From a checkpoint of a small mixture-of-experts model trained on Wikipedia.
Experts: 80 GeGLU neurons an expert, 2 picks a token, a softmax router, a shared expert of 192 neurons.
Training: a variant of SOAP for the experts, 8053 steps.
Below are experts of layer 11 (counted from 0) of a mixture-of-experts language model. Rows are named router (the router's row for the expert), gate (a neuron's input weights, with its number), up (a neuron's input weights, with its number) and show model dimensions 128-191. Each number is 128 + 24 x the weight over its row's rms, rounded and kept within 0 to 255. Numbers have three digits each.
After each expert's rows: "gets" lists some tokens that make up at least twice as much of what it gets as of all text. This comes from a sample of Wikipedia text that the model never trained on. Tokens count by the router's weight.

# expert 57
router:120159105160133132176088089132157140150178111187136071198106152147153136116124161162117141105109119104129113117125160109145124143142124125119134150137126094121143118133130092080104103142166128
gate0:143092137105114138126098101119119137177157112112118122155073066093137151164135115149124171178138157151167130130158136097154134147146167109110162108115126109072119095116123127112138151123144120
up0:116162110152164147119144163123148112064095138144118148127176188148102112091128172110105092060127102112097125134132134132107113097120098140137091118147107149172135180144119159135132094115104147
gets: "==", "===", " In", " \"", "In", " | \""

# expert 67
router:132107139093147096086124155123078123131148117120142122112108108081165153077155081136136088082199149121101068142142158101152118117105129075111114060134095163119098179171127101155139134129098176
gate0:151094125158156160122141089136138101138153128144118135187090136125120140112145097165144124114133098123138131136146082120150082141111133150154124150182136096113134150138160123094100123100186148
up0:142122097123110165138127153119108135160115086138113140125107137126152147102124123147150089123111137147145130143161138108150176137106138149117126114140111099154137105159115151099134122157164140
gets: "u", " de", "x", " Le", " Re", " X"

# expert 98
router:093122131145122132129116126121137138109148122101162123177138152121104144111075169153148154124159120103122137137115130159116119180162123107130141129114091105122135120089129099106107112146108118
gate0:145158108131129144084069133102091131141126178121148155145100111123132132135159186138162107110086087102096138142148111141105110097165159143171121129071136138120119121121128106133150164125128059
up0:105122108141109147108150119138145136118149112145101134104129127159133135126134090113134138140164143133141126164095122167131107103130120132110135124147129099143086107172135110142128143161126131
gets: "th", "od", "h", "op", "ath", " pre"

# expert 15
router:117134157106173144126125134165205119136170112087148151101137096121147141101131116132093152124171145116133087117128146112111081142155121138139151116123122159130130121148136128145120134116121137
gate0:153113098122106132104094151084160092126127139131145117122103130095129133094139140143150133151093183132129152169144131157141114138167153165143101129173111106123121140149128153123144115090111154
up0:113144140131144110116138104129130172141083121115061140111187133142167126194123129125123129116136075136156124138080124106112129094118094073084122114089132160117096118136112110125114148146126145
gets: "i", "o", "a", "ai", "u", "io"

# expert 68
router:097169134132132111162069152129093103094097102121133100157104159172103124166157132155125086108101096103121152145135163136125187122123118111116137153179091116081128107100157104114112124126115161
gate0:099120117113119131175130104128104125098164135118139147137130125134137138189119145141148136107126137133097102103107116103121114115155112115119125156092128123142128120169129184160129127103169113
up0:175141119159155140078124153112139114118092123119089139100138105145113095074141120080108140135140125093189164120133118121102158130093160144130121094143120126092161139103117093109100134134120135
gets: "ac", " \"", " un", "ov", " ac", " Un"

# expert 3
router:118151146155117129111119111096141137130094180121108118134127089095108114126135094138165077163173116137105125123183118137139108158137151102135111148109155134167164144132111092129134137104114135
gate0:136119123132140148120142169152148169148147116117148106158076077151106138140115133117114129152164123133115074148124114132098105120121164117120167111083125156122158138141174135110128124141115070
up0:125102128122113152132128193136137154142129114095143108151098096130124153117117125147116142151177119129132105146135116164095094136138142114124156123079110158129140098147181120129150153099145107
gets: " A", " O", "O", " U", " o", " Gu"

# expert 125
router:130125134108145101189115112104110140137152075148132133139123127120090112140143196123144094119138147107180147119129099105146082128137118157088141127137158123118123146125085125130112124130125093
gate0:159121120141160101116160122102128117133137114119137128142141144110138112090130147122111108136115146099150102098159129145139171168130093143119137160113125106112107078119106082107194174082159134
up0:107142127107136153172144081136127149120126171124125142147139140119090102095115103134162118134166189081079147130098133111124113136130181137119147087116154122092128122141152147094135142155135152
gets: "v", "ev", "ov", " prom", "pr", " mov"

# expert 113
router:134135104125104116117082093093106103112121129129161101080134149131158143147118133144143135117147121095121140132127108111119089177087144118125124102126130117080109087135118115105149061142135136
gate0:125149100134083103137082124146155140158142122119158128142122140106145138114163092163152137166135146109132121133143126135125100166172201096134157185175113138078152097133091149092124108153118144
up0:104137138121116137156134139124118139130105132119105110141121138110103150126117129103093146091081126133154131081096102127132117091113122129138127101055218090140098103123150128133139127120160082
gets: " Ch", "ch", " ch", " qu", " wh", " Qu"

# expert 114
router:110155093065152107159100141120157126159184092153102125086110162120179152129114134096139127103110154129141090087150126130125119123110185162133147085172161141138110157156134119076106103156124118
gate0:109099130135129119083152137118122116135152136134088117146090140133101125145154155125098156082119114149119146106124119115177117119139129142163112137175128119160149170131085113159140134153118110
up0:137147148113118149170110113158141136127123111132191164091157090122149137122142114103159103164116139098119100148136154151092143161116106116088168111115172135086099084125159138114135118104122169
gets: " |", " |  |", ") |", " |  |  |", "% |", "a |"

# expert 86
router:128102102153149101139125124155108152140169152135120152075138129125113088152141089084139146148133138144123120152076137128151168108135164126139125176165082126105138156071127111118163136122109138
gate0:106101129130113131181120139150120137177124123130133127120124105132117129137125098138158103145135131130110117100153130139158117133135124146110121145100124152104111110127096106110117162106157137
up0:140108147093154105107105116136145161114179142175120157157140152130146111117183159125103107100107073102143163168145123128132121149120157117103145129180128086137126147114145157117137118162101118
gets: " J", " j", "J", " | J", ", J", " list"

# expert 69
router:173119140130146176142149129146140113104116112132099158104101128122130155144070146152154089162083149049106111158104124141096114192163134108111126114143126095159145102137129133138136121153127104
gate0:126118140123112169112158135134087146080107107130093143105097125089145107136124145146140143107111122134152148112147109124160090152134185103132140146156122094113170118111139125125115124133164133
up0:124118130159163126104104112161114144091134122176135095132147078128105105106079111148094127176141121141142098160108137143093156127121057128106121106106132144146117125113101154162130148135087089
gets: " Sh", " Th", " sh", "ar", " th", "sh"

# expert 93
router:129084095154129156121176107098147109100155102120110172102086142107121091141139126161078116136109110130096119077148120108132150137125180092122142103164149180138153145177137136110115133080120104
gate0:112083145129113142138102141132145115130129119120081133179106161137093119110089131120089162073167145155166146136122143109124126107158174063111125166140141123074140143123127113158107147109113106
up0:091115131138151115159116111109144143099131135110126084133147127137131089154120148125131111087120129162139154139124119130138119092142154112145104138124125118113118141134123125051134135111156139
gets: "-", " |", ",", ":", "+", "o |"